config.toml
hidden_size = 256
d_expert = 192
normalize_top_k = false
balance_loss = 0.000674
init_std_router = 0.0356
norm_eps = 1e-05
tie_word_embeddings = false
learning_rate = 0.00144
beta1 = 0.95
beta2 = 0.95
max_seq_len = 768
train_tokens = 340500000
dataset = "wikipedia_en"
Below are experts of layer 9 (counted from 0) of a mixture-of-experts language model. Rows are named router (the router's row for the expert), gate (a neuron's input weights, with its number), up (a neuron's input weights, with its number) and show model dimensions 0-255. Each number is 500 + 50 x the weight over its row's rms, rounded and kept within 0 to 999. Numbers have three digits each.
After each expert's rows: a language model's description of what the expert responds to. This comes from a sample of Wikipedia text that the model never trained on.

# expert 4
router:481536590487479492571448501525530480510536516502401584466491546410520451454436482459526504524497459442506467470553556508483455527420590425417530528469388533470517523463545544638569498464577492528466479412612512491453606520460522445445480568566398470516528465480471523500466389447478451460481545478528467545506568501511427488536547511559507514543518500432561566523536480401456506527493540518597547439553585568481481485524378548541463500480505443496502423506493481402591434460557510517502474579387528485530515481460431472574510546504562528479574425530459576434444551459475502478480495404498503567476499578557502483519518652409528584478414416408469542501539459505519410515479453473499456569505570480488485487482455631453600499506521524542558460476496586505489472547464483
gate3:450566528524444538492548483462532643534465478511426510548526470464394488466503565490446454467448564417593485556396484439452504487570539414612483445546452567414506531565465393525544517427527548510448440587567530498442626489580574472471449552598435509465522473558550522498492395502536511522533454514455462443568555446462491563552457485531514494519430460482526486472517547505570471526592444537525482498465483430436441427521486560447426537459542529501513466475499486514525427492520529514606486464481526569530518521525507590471478549559555437549388512485492431538513480550463548488449525492549503545481545515513449591528558453503538606386502537460703530578436475507600451504508481489516514475460477481452482503488507432555516412430481531530414577521497472502468527546488484
up3:505570477442444521482441552583553484512468438457456518451480454526603424461375414476506555486541525525439557473564527573604523505513503455572552565525459501497512563474518493508513531501558502527511439501563466486497478503567535508580432424481428439551358467465484503500545508564634530542438437586515467447547504503533489494587461551495471552498518599422465432524543415477638549705426572523486508532526492540461525528440447465532419546446456457534539506445512533530513522529473408450487484524427514459538489604393496539543579529490502457436606497475490479443475442524597479494516570524452515525478397510487450560502416556492486453540543508467516559522478489496474466493463478503465562410540471569490526493517516488451467577388476527469539495445427480451518421550530556
It responds to: Main verbs and auxiliaries

# expert 3
router:417557438428516490513507428445580487476384517560494549532514499484570502538440569521443466506436481485541554564457568482443470642464458490491525491440557442460484506502417461505471485478510450505518524475459496543532616503472457462514519547417522559561523467542549547557535532536507496477456539535606408400521543520512603504569554506500494539562436428472481529428485467562450404526486579513475410559459571456521472528511502556546504488618573456445469502438481491574452483509480467502507542525527465494529446461540474540475505531501502448505521498454500459555591497487534587520518595461522467439600463478538450485569464421556472640437500376524518467486480474506568433395459465573404566511392389495484558560535418497576391376489575516516470463528520458480525547519497543
gate1:565484506453480478489593466609506438553438294479531509520511473523512423576504426498530580558495511516577441504461567589535494486477615512517460470356557560548515494534478495530487469509480541433522505477520494526520498485513526451544456614513465395503425440467547522562519442581529420498525476478518441469484562517489533517520634527512511538537518579596540415501529403451634479520529499503561493526448453480427406522440521600504451406522530420506527611452475618611476444486478441506478485512488456484494564500503464423471581493556479510565473449452527538525496523446609490476497468499496532535411593474507528537493450457501437468519492526462498493480499549466430534455410452457577472430455520595530519486496500510571539461485509473474484463450543463540407584493541525
up1:475490519487527548466485563422409507507582512491472536474526491592530586438548445410467453684548553544533479533457486495460421540542394506573469464494486403525605482542505491515432520406505450517519518532516552528534538505446432483505473499482541492354664500502438393473423509482527524473474428432458541507542496580537461499482373462537531486491493440536484510460497599523445571539446482565443490642517517523634516484499465419553462442492553464416501583534548484475495472550445469479480515512481509484495487425582497518481381403554605477514471496564522551551567485502493557474554570520477459468473455491534481462507603493534464546516548503528418478513466465552503485496519531558450521487525483416509546554509494517491416509408422433508512508530487557483534592482415456
It responds to: Digits and science word-pieces

# expert 8
router:536515501490558488450405497512514544526434498576555594434531430519444455450541461544479477440538458488490437477522504496575525501478550484507570463578531525521526558474539492485508489489491565519541603396480483544488434514505502563410497518514493490620443474455589547473596516481431535495547444486517423556552380486500472422496475600483414547551575401521477533473446524496455482486532463422509549432417521440621495580574570566439576567488503580506543555431459358491486517577514588493478462526562464434459479549538485497471595524401459527429486477512540561404569462509528460445547540502487576434424491433563519504511524366502471543590515502525438440502489537457418466565551429490497467492429492483540470554505550396543491447485502458562499536568581467533474490422522509
gate0:576516615541497553541469519463525480447497466501483600533541592317433540350549459535443547468535487440573547482629518478538431387545518439551559519549441558543489398514538568430506465571463495554563467447452571492378476466549482498492441501571438482482547564503566532491526485500505503429515477471509582465487516512474429468472561521406546461448451503669452486583428451559479536458479468424512531432512511471540470485544532432517530543504476584586499566478559507551468605477457575481436440526544458566445543550476485484545522497510479443494437454458481541465501465460527477520511491476473540465529495548514503521550516473589427617477435630542490504489499493420433458499533433474561463427473506509437469519485493490480478510567418489479520522545435497551441533517503450
up0:608457455430511397520466509520502433440493441508534586540461528420564432537530522544492465576540404496469501580503555512504537510551435492390464579581397523544424494570511468464495421490516503539494516520511497535589446549493505527597475555587508475514572542565461507447499574424521542461485562450502512516503495464536544546561535559472533475487536474504458488527497441532504520517556540465499526639517409571516568491510543497467485446404478406490491384503542475419513517465397405495556505442501503494496490517505530494580488535561688444473436551504507471529497552426467516409407503518477509537412619489505500553604466531530463493371432508425474548501402485508459484498522410488471552485473500516492572593490519467489463544586492557458441473473510612536471541443461465
It responds to: Word-start pieces, place names

# expert 10
router:474543447510498420445495633544524628492473517527433487458533533382478511536613484560473453493430513511437472457501492488507488396488486489546498478584576454484461458464557510463542506515541620419456487564445509499441502628496498519489462502545546445468495518531563490424422563547495547481500435514355571505468532527546506466471447461607513465494425493543481458480522456447614556476443529634472404523600521582535406550428466540553478569507519487440484483507629490490497482551448492497503428568480476567497474521508533491434469470534466472558561536457470515485579445515478516502536518516533455494517389568575488485466579443492464478538404502546582469486450475569505532535471605539439533503534559540527489480569506589495492415495442526489422427475451578472518494618448531
gate3:537620430562515433480521474600542544570471465461423548487536492526596502474455479509504524540562447477420484437544620428568609481461532524514482563481440525476401450516475520489446530515523492518625541484473452560460500547556485459478379501572513594544453552477499507553470526485416543478469523446521476536521504421490479465510552607420532607447509605484502539456520543429465528495521517447505483526499534452390489450511458477473395562552448556464476476573563486511500475460461466406360581505511518420523576452443530473529559482423524541526480591476408477426430515509556454525496513513584501525544489465622513444527454494349514532547535513534465489464502556493569451504435473503463579520584447466454521410512507496559527412472509491576442527514470536508526497545420464
up3:514435444423551485501486500426477499491524472606539429512499567553507478564528489476494511525467493536533438567454479569545469582608461506431561502478445484520543502485478437508565450559473515526467434368540467498503470457402543528434512620390538453452525534538556553515499501544577461528517523604564472547459520577460514494452480455455545508433505522555534511473385449562537434468437441538555502435514559518514460462426625509477543478466532462458513464481466521513534495443524540549470566412481515553455457595569538529576521501497498471420424397436547630469514499469427597509429508474494531580491549531436495541504498538474422538456404491439492580537526469470470588484541492539579464491407415477430365617503467479435588532485467459533552545451529484524449414494515494
It responds to: Word-ending name pieces

# expert 11
router:489556518378481472536554460571531422370586478372483500463499522584526508559429588458487606528471479575456584538402483482454550566467511523506466569505547558487502470529463482526488478468551592465452502483514584429524479469453506501502613506543512493529518559395388519458451482486491482598563607489423515513380528450615481529523574498566460444449523450503467532471516533502478546526498542578566568505578423450449564537490514518520512467455463539479506552420485475471438547528553435575522438473408421484543442587523493503445473509563486542557482489555593462386430533486534545474500496517499467448457497561462494420476405452553483415478533554482400514479546442483488496492539530385534443469541502480475532448546546509492445494522512594533494522576438461475480478494417579
gate0:456426455494456499463512438491508480482513445450498481452540496497470469447482551571437515507570546533438525469490455494419482441468575479600515457518560523554488547441388448547526504483484491400422504551532525456461540493499576487498578495553576438388448624457496437460450464472559504544468452534418494462524478484478491494545566443559476532477507459553446491545588448501367467498473454527477529548437506495493540474428538462494537471487459386432505494453640529485479539485501467497595486363540503521558495454499544438479484551540600586589576546534549561486417472365396528556486515432607390496412518592510502534490517501478516544465510553600481478573485456456428471428526525490461594555523427520514539424547458561500504522476474491513500548589503576537474541590444483
up0:542513483616467433598527561514477502525527513516485512503563524529432541556538471519481513505500455474475499437500502452550503413589452502496476578534526539500514464514570615517509475451552498523522501455470402512523540451493447477494442548463526549572521341509500574499599410518433504476593501359608559654482498493470413422490438521482452562516527423443614545448517405429533554483489521494469475483451488524507476539548525556485499522522543526541470544515368395506453507500524505553456524518525533476513522467555504520508501452453403508551515491466467454504481409490486569548589539441485547515534500467566469474517515545488476455576505447362519562447402494400537549482486423512561476626441514570521507509455436548468537447548549526498518488395528524419572461503383520
It responds to: Commas and clause punctuation

# expert 1
router:566480527352432489542557536458537477570468462579540544501425485511505452510445554486502524466498449483550499445484450481466465487549505518578502530541402519528505456436523547537512568500406427483495463486477544505411503487478493464485429477456486500451508435492536430544465459454508532506569563512516500520514584478366497481506552580469510448484548483586519567587528569468471561466593426543499536631571475469578482441511425478572415517419475480467504472541511543594511468526644438598524464424488572464555545467517471506615505493526420481509459427605470557598515551484453425571478532440493421483485597517553428497557576541447507507533454483465453455595463545490491455539458471477457522437542468396477572449567436377505524423523480514490552512416497560487456499497437440
gate1:514471535474496464559467462453493490398539436473467457474355444467532551560522427457569454549518585604482503479507460488464528527493549523486493499472537519425529538539514544468469453574628540477545540482508564636493440478455499522635507512461504475615454516494443473544505454499529545437388511621498370434508410608616479448552476504490475509557562561454504470496509487509506412529512488515483432498457541489477488529541564495466584406512439520502524505508450500478516504478481591494452490575503461473526500489513520480511550529453550521493494472436608465444590508532515535451406461540584524506431518585441492498465539424574508556442422550503482413421581548468439468498637430476462507509508455619542463458607507564479456551480460447500533487511474481480475478374533484
up1:634462559449504494509431463550524475446526470549443481531337496537537539480494468513508478461558445488533561403542534509463563511491519552473536522479505577477480534568474535495432415545561455417512536467466536646465482369450553499478453536420457545542446473492517485589480507473471522473522525492523446531520492505470550439603578576502524482523581608525575500526556546475461492508523451450463530585543497432480522521580464484474429449497395451510553498527414519523505514520512448512457500639521502497544530470576465456623489482538459457529507488469493542501510540455585488518459426461530532489449631563545487448521596442604517505544414533513451420473481568487377482440508446459475545436545540553479515453559372532508516479522539443479539507493488585421391485425444474
It responds to: Verb and adjective suffixes

# expert 2
router:526453545494442563401507483452462497558500580444484408536457496511481494480564456494591472441508557542635572437474477577413563535542467442557524497481443455525492442525464463427455529487501435432461574525489378456560514491557471578500514549479411540486603554538429463445548440521553608425483476465454487440515471491508439538414453524512573474389554476443549564496478432478548494513420520467545444538458472508485517528505585511458540477574468470600544534601568438501474473471436475369542580443448517540483498529414487614449522522609452432531491447561558554461470494457496489573482525528522574575540481526461503508473498562510475525482545572493601455496502532521597536525568555522604509528491533549509408531454583527520470498484427522506444505469517522518435542403529420
gate2:527460522482491453473568548460481416446516494537494571518514471476544418404618483451520578469484530486560482539477534535491489487566605458517547457511517596486521482432601545519445488549412482506589440533425597424552602547557478540514405541484498462440480547524474512615501439530531487489466491509509430396587484446513557437485512584463461517404560518452632486515414548475543448565441447459518481436553454497466530514527409516514372488599466457513511466593463499502518428552518501485485525499600493486506412520505444544506545536535531503544505515535428503494467523635523505529478396498411500453566430504568453532530482544513540510486474462473500500491508515431549512494536601605600494542529568450546473503492530491487414448451411474470485431573354537499535460514493448
up2:498545554515441495431445406498478371557503553473639470573462570557582567522562532518493514449514479506471606438483518549550475484459495438543525477476416509399475437483424451441507536516568505443584510466485440484522474473450557516421548427429367547537513491408506435545527490486547483456518448489458498576534592429477507498466489566414502581395605459455532491517488517471459460505492522557451481598499472482479583576451497472517550567492529525472466459548517496483478566447530561489563463509477557571495587425485467567567503525464435496533480517478379482448478476501494515424476561510531580532482559437534576523452472592461526437485534434485494514509476497524485500549547463482499587600574489476538518459452409438538376626517521568446550508496593441459510416463494550
It responds to: Romanized Asian name fragments

# expert 12
router:550506461533478519511490518482482432535552476482484522614555543535506520517509480457460456426513449401493534542551501533575563452508518450401564577512496542588542589436523465397513504559516492545572395522508450494461461451395509476452384514454457574513559456572536516549452625422476400525501525517516579548548483443532494459552448373502531498450503489571453509472377454590571507563485557526492522532467481479476550445445463444532554529506443502558497392478464553453568551456587568528394521476503511471440469442537487441588472474471483505471506503416457501445453573542555424499544499535478483488538621406489545503511513441378539484546534483516491569527493526488438571492363498466524524505578586543484580458498475471438548523548469503455529567388531494532498465549558464
gate4:541472475486540518489494502545553448362477506496476399417433499512535394494569448536495499438483550469484384528534402528540463508512408561481429499475516469496482442450486434482498546513594567524557500542518512587364432492551572495515557523505452562448397484539515570511462531567415518461529471570543453535486476510407569501527607517550464412446506508489556448455449540512561423500497512504472601486463526550622529518491480476523475440549630439540550506441467547581537580416542529574450474457589476446559481517535605461519474464627524474576402380447514461435534477461520506506408471514530476557522560539473543472520490433447493531485537439486519529456514480478512528549540490464532471506414462532551548449512433501439483497471624456489525586516513550430484535495571474
up4:566509482484490551414476536496605488411586485558491424429406472555584471517542442501418536474454532465437418487544417482558458534542463579505493492507524510521479502497518483490470557488571560585538518451535510552378437454452545491547515463537529517448418458570495459516503534521469521414537391545546472570489503497413553577487548605522459435405449522504502460421533537524544382448430512455522567411489553522574567454496484445522474485520568502582554550501449545582549576484532539563469551480565548478572516430535467494416457440562487490553410424448490416425552445509545498476497495479479491515549604515450524442475499365458395569440535498435528495469455351570475506513593505444582548550440465563529531452468491510494505518472530471501521538495471550499474498484578493
It responds to: Years and ordinals

# expert 15
router:428405561552583488581527497509439531494514538516479516502502511439411486499465483482472518518500489455519475645475507528456466498390497489488410476436566527488477504503458484528485507489507539554549451449579553530396399559535485517576491521510510491463561429426483542501498462475421466510478455500543501482486481448463547560516533413543524496557447509415536423499577558572543480537537482547421544568560488520436566494496465525475470541563569481569532517490474550392613428412367454539494549534435539582521528431540458530439633408559461525487533513504419480496496591447537527478505449384538572597399592557407466548468461518515560482454578556419540541515574463475507532483489417445523463486545452504456402474583493441523491578508448487437567542597531512461470543500507503
gate0:563452454474501605414563577529490500495561568561600456539498547515449480467456466464598589531535485511496479567495518621516519424508506467462523487545528426560594550419528555513547492495525473609567532431390484476539486497529444533441497462496526606478506444599477487507488524468487493427458434388432585498495589509428491430459486522492433542469478584536446547479526510539558473428415480555489402400473532534595511534487403560511580441553403534505508465486426470501542520490467477494540551569534541585432527481464421474569434473411449542401530550464422474546496541580515506524496530450487589539509507554487476467410495474508543460514410515487481491428474384478503561481535518566552577538471431453479383568454545500475502454515522490437497536547446529536506470581493484
up0:447619469441555397496396488565516620452476458547451449544449513542486428512508588483389462503575435547509568459461509389498546530555523504517487632382523502467550516545607426489442445423561559462449563500507441520518474474488606443459467484533497438474500544488543478463475519568501546451411487513548436577518456423474511556598474513550499423561494534462580518519535525450447551546573538450448526592540507502500506411536536457516382486521511488485526535474570528478481451466577484591513469581505525466562590520488504507574529498470561505518487504516493580467488526362503528479606542404505367432464514445488530460579508403550503471541534519465434503564506540532491466510448495489480536486487483423434533477501443597474490501497536529423444509521511509541415498459430496
It responds to: Pronouns and determiners

# expert 5
router:517481535534537565460588467485526471545471517427537468573524452518423513530553434543358445539452543445536467546445433505592409526513578512542490474518495541505526528500486540566478545442452545516503433462515550467456533469463527419580482536461491526512498490627497459427401505457434462499509492459406532578536584455491569554503518491539474573550504503543439382515519543472436481515464348567551495544643449439463551414483422408512437547409469441448471546482551514522462580513476526570615395529554524566483564511461581529487511533458471481483530561478430500553492437525419503499547540541471460512442541467511557506510488522562550444506454523582500491485471555594465468509475537602448498524573475453471624519396498563512479452425490510488417491567449491583504457505455522
gate1:495551468510466453574441496424534532549462538521413572479474599441498511524465545508485441504547484562491417472498523522495500583488546446444424430514484450430493525564556426475522451481454548494534493422519492535483581547564540558528488547630453455499583465453441544469466446502483474477435461517547487481485439467452603537591588442615505565534445505403513477522560470559440474527423509361463529504494562337487553457476470501366449506517455545529574446575514500506482512464538503519464516582479481458498480486506483426527484541535408408570496509548473437477456547462562570550491543478529524508514566548518483461424460506403507523529526498435499481543441475490465582505495442487570581569399479570458406504473583505512472528465532502496559530551561506448518680514537412
up1:561507473462444466549453558536528497534395545595442529527509576473520457518491528468495474527577534550480466462479587469507457440528548457492488442533434505408442549501532433454471477437436554519521449413467582523466526483449524502504479519582406451516583540468537486505464508485504442423439415503600540478471505458437596531518574504757532540551452516407499472457545488425487551551490530445584551451488486466457497450442465503382542561492535496549450499522522532501490442613532463514505502549534421512517453450555510539514494494494416421521508448542412509504490559487573645591514570493470557510542485597473543471415456534456528491513489500472560508452418523532469526515534507537492567626482459487454407562445535499631502447455534525487492514541540460426497507495498434
It responds to: Plural and sports nouns

# expert 6
router:528534500497500515522434583547558537461499430512443407492487489445399517527518450489546466451464562590517409491556406464472550478547510416555451490484589486494456559460486484540482539508430587560457482492469593511478442584608513496559509490583567454438481440524471524462491541576443489478458468518417546415539422611474480412421486405499528430562501600448444510464522462458464495500455513419444481407395491557490427564550516550506536486473559532520572451552479515516504416515539575489479505535527426446544594459537479425447453523562575507419539474569604454479547464480511548419507477503485514511600457525521458445585566477521474488466547569504573559409531500491465547592513539551565512520438511551550398490473600441453533480462443450476483506454439537471534595463569491
gate2:488489547474470531440509513411438572546527572535449496500562464513479432513419434433543527536502531471415507480530525551521530438497483502537599489553488533561530509443476498533520569515573544489472545557571435574540587501508462497458398389474547509453467451476548547485565510442535562548541507495501538457515480499446543549493421477531537503405518503478436473671552580517539551500504523557541483440543503461523492598536520488467467488484488535545473540546550491538505446521433498461404481421481482436552529480578474466497439415590492429608521469538408432479598454550589580451528501575505456489464476492487450433520431475456438480547455474438600457476440404524459498458521608438457491500538508615431514331456568494569441578500531463458459434521506486469518499604494405
up2:474541529473602455513479517468491482469553484488506438518435456388599496489549426569491511550480525491507526483603465434538511462550516582531544412504495435397433406532529548505502486422497472452544512457370557484522536478532483506465448412481560452537416536529561535507527538531555490416489473463392450448487513501417505531453505541561434484485475487576487451511583535426585509469443527574484398564507540488450506513503521439513576530590511609514437518505590444474412579395488447509468510603524435527581410549514469521474520463535392556522535454488484562528467542527594554513532491491536482616523437617508475484565463488458487530575461498548491428511528579547527484541486567505510526465532530468470399441532472453496404525539523541593485484461450501469399386569482452
It responds to: Personal first names

# expert 13
router:492505515555496458484417430511528441511572564488466538522542557458521554492467479433600592573502414515494403505562495493509430453605431527378494511468456430453570529546531509500522502571495487624536432543477543508541484358461581429544548499512468444535575530493493510425462444521566501450500499472547537449422461495542432451450469578496507502463466515541539496479565521464490503430586604522572488416470452491448601567496522537536530479426511587403504500430474544443434562500553567549484561475475543419519431500501517550563443501451586487561487527567456476486537539452440396535438379543413550509551401504448466495444460575494594526475457453523452597520499490464482484503461477404530451476556511559508453525487448524422506490538516540534523435558484500475608538508416559
gate3:462539477524469522556534477481520492541510500560453439517460526452396512566540588470450498496491501517522553473488446514481511439403513517496540467588499338429426520512471371510548465513515409498479560441464512448593561500425416538407524393480529540442531530499486475460406534548481493477576478430462470551490484544560562605495538472524463503469552426529510509521550557504416537531529538532511598507469499472481492451612494515470542484540549586475535651576485495469484516411528364516547543376556476477527513416368505496481534487491529609671569519473492482535470563562513465502489595461521506484484533492554547527453495449455502540524523495523526464528465421520481556490509560476541529376459471443546419559459531436434533484524488489468463571453544490521452571485478565
up3:452510484542580562476611447486529474473504472517490537500496491515542416533540509614537495547457535503443420505460571451550473454468436449457480535495446526569508423442416428533594551483512536611479514499572478492492417534562533483642394567429483564567383476542552556573527473485507533534471494520535532596509520458543507427496415515488497541463501476481476506424463409506489488574402455573471477538511520525488506529452494462457458542553499545539474472514528468581576575533446510496437398546451566506498468531565519461470487516499497450471463532422468444493513404496481521533510504611485503478561490414530437430501490491541570558439547530425536533511444445552531371444506407506492484664490479501496572487511427583591530441554465446481546361569531497497569450544459469
It responds to: Prepositions after phrases

# expert 7
router:515477549464524543550558545496492541499452502494580432510467357541509457493507416501509498566521569466488473460510423546513511522492521636568422416553482526488544433502524539475460473533584550411508550581481407587487464436481515525522539385462504522525424494561570500563517459589515572484549486562542475464511506475566562497585546491401477474552518532585547504558484571556549415416542427508467472470469512564588542468470461462498380423533394472519409473575437564571514576449428536512514419466557596510520548475558545531526536507477545529503417476487574479539522519537462542489502495534501416487444496488415602457504465462586382493475491549575536437516532549448477433500512479421466491516452432507516581417524487434479510522461513453525484469467475468506411394427590507
gate1:508523541451502544453465482596488536520459570499530504509574486534471451457418463430418482548533496433473438470486526555574504516529567530525539506482473445488571442439596504472512512464275517484495456510486473474477500602583560528517439502556529433551486378559544519577497511485598504555462406361563519442559452365500485508522486432503513439485505489517458496488456627512494461477433450464563574504478541500577436508595491500457522520499475434538576403503515556519453490480487583522469455529553447681505527525484506532519571552517509427435485465487493580588432517562539441519536596529483477504545481460551572418496480464510484465456454526525472472498499527532462531630497469416495542408566469562558492531530497460514518476526529497486502545528438511476384538487453489
up1:493514505492488444500491540429465470484545481518491503567538474490512525456486482577541490561546521492508537483567423480454452493485519456484423515430575488493522548438524502471537564427498487449563440528447494500443549413511505515572417483586468473367570525479532503477411513501458430538482594548436492478539547526520583463489555558505397602553431370485509579518517455506448512501516487546490431527550444472531464514390461435498572491552447521523524455512548548471472559478447456601551432484532444415487488511529461381470531458495448496585585451447557468534540463533481444474554554517478410468486505549534456493525547485408559528496443462516457519580455516497465488648559587641523572569492506569545484409451450473522518549547493556470557524429359486435552581566578398
It responds to: Noun after article

# expert 9
router:418459430596505453512475457541427507514588383437492488439482394553481517470497573533452491526550490536461563478546508510570549530482542514501564528513520459523469519549478458533559455479556482456433534472523427483510488513564426511511498516485585554477426518534518527502537555605478455578518531516553560577432482552459563480550477522456482496455556527514496397547491497494401568534542537482475518475503586535457502506488507475415556471519455518473458453542449539430552585488469444382524564441391460492400478527542524522611495465414541616426445572515394477427433427478457488495523477470591593415516470511427614569508443521490468451480552452533510533462537446487516459390477439509525480550525396466489597576397500509512515499509611453545466452505621503431543505514432499
gate3:450596432511487453434502524480622476522516461478543521514521419535411467557534502495435411526486503436507530487534500476530520406498528453483453537560413428531539477514444546491526524512397559501448547575460479491522444601432474536510504509541507479439514446532423532488490596432490531462617494495528551526536499516443522601593414518448381538459468426507470497476508509530519533550520467528541519546514407481527484488511469528470478477432521483633481558528624541481484450523457426500573454394613482483392534448420533433454453504505571495507579534538505494500511497579498500511583580552456430446491457444472527476440553522552494462497515387502378521468480498524556456552487482559511428478474502518517633487504649541581379456559428476404441484525474476474524534492477526
up3:586443434504486549519560458390561483534507399515469475526501481558527500500463565485317517533515455492495486535506452496475446448568562471445528504450498472539578442579490466506487553510556489398501468450453572519479511553470544496578481535480580527526533511552582545543483487562504481459448528545498460492535677520555494401477471506496394517510484465609510358560379523493291547527582501531497542432556470448507491416507488434487493621418523492482560485530509490554416489459449448519504484412490549543512435522565505495495505583526565473508489525464486489534525478578505503523515483519416529437547502504420450523532444513428503541485491499612486487524503467408499459524489408498465500549461624465591513598489527467487444487457492508479508483487461474459563467546528577
It responds to: Line breaks and headings

# expert 0
router:574498427531486550569519525470454485470445382436543585458428608560570490582501533579520558546568557506391510587508463462507442523480457518431505538475509544573474525586489554421481451566495518504438452542575514414531524545489503516501629437451504405459443617426414468491480528435599548535377515473471468517584454506540469498491460468471491552514494528435486399519508514471489568542564532407511509517498491497484441447493529417458566487560515459446491502361527488390435534564524443546466528494448466548508460554529451509585402553419524488574500572413467445557465450546568543463452512579548486457561485520478492466539442545453536421466485571507499531460492440462510575539544447507449489436441532495549484459543508535534483584544505482426618555526525518489541489559487505
gate1:507596446596556453376582558513523470430530477441433528577539516426457423501560521512471483475437511539533471524523581417523556488575511485311595540505500436507416512553540468440516488567516508602484482595413498503496421489489523555594547470551502508499545513476535464463514471544547499491569553526526571550445428554467556479564537484432489507463494518491519515485526608480514519434479570471446412488504497508440493473422456484440511575510541554520472436529586540420508518514520487403461571537518466491472426494451474501516514532472529582485504444497421557481463462430507562588504538340428477516432523539480478517473550430439578396491506436543466467510511489497475533532484585527529451481644467390608436494448535533483513490493579479547480521538539545563508526566465548
up1:556558439617548392455579558482478454500610428446505527553441432424505433470508500515552500466458470455505500541517594457496530417511560571469537580475498531556456483569556498416491457536555463624521507561450518531588458431555504545580619407490564448488497520485397531445505454514517483562563485468525519547446481585418521462486657459475498495469468526497585577466542597531534528416513541437508426502528512520471475440496514536450475544514540531540515519490560550435470512537562444462448542526499378478501449460381493552453489497527480531507524425493478490472494415430463506576535489378497455490474504553516446560526469467458572406479542501484457393499508421482500512535520575442482489439571460427573444528496489516512473496493626466533529540553449542557551585538464520
It responds to: Punctuation and table separators

# expert 14
router:485547449526467500475547513488442528454533543531532499433564498494551541544433516455493407504527423419497519428507543451528440427514474506439424612461508510430432602510404439508551487531449415522562540597489461492544544580496533637477468486544578494548481560444470512547600478521545461551532497507560449574410579572406512618559450515460437531504466540458470555523493427546568478491438492475500581535489540494478460438530574486474486475412528519478455540488446517518490461458439454509461465477551455537371465543446559374527462514520466499478560531385505402555462491601536474533501486500501544582475535408532590507382541585514491535552547461482449505551494487530427525476548558532498511480537567523496492594455465539447529556496567479465583470474431376504468500527598512
gate2:499515593454503574518538587550528486458560499485460538604520550495509498467503472568468609485488493469616521469443444527533491502588389355491543517488443578579553569516582551530480500514409523546547471512489354547447415506575488526523506466496506600474474504483520461484488512487501526559518394434520490435491511506473419363466507480484481490442566487556524423494597496552543510476484516412541604489669543499490499523465584492517497437484435513487477510521384555458542462522462469524508447557509450482421540503557475482512487503483563443466443501529453468466452512537478406509472399502457555594490487479460510503500489519496456499440481509507448493549451461514532556569559567556556616421555512479506538640401498540401559559465440512570505427516467492446471522447532510
up2:533510439482506480414490464485553423477510489437564463425471470586602474571483479412483617438516518509357597513563567426509449565540552557600573520503541487513486644445419507456495512511499492598485503474537567518569454481543498438499450500545565508414522486459452501533560459470537489479556466508498390432486529534558524448527489511467438508448461567439593459430529459499510516504622543505444377442545460593499638470454591424550543498484488506511491527523481473429504471521443522439388598446466509517487562531497474546523455501513522547505491505474484491494469530525526604491467393579558437512533587522450499475477460564477476551494526511468409462495464434440551534471480469485519581535530540545445481495539493426499460573492484481525565521421431595519617517466551528
It responds to: Measurements and coordinates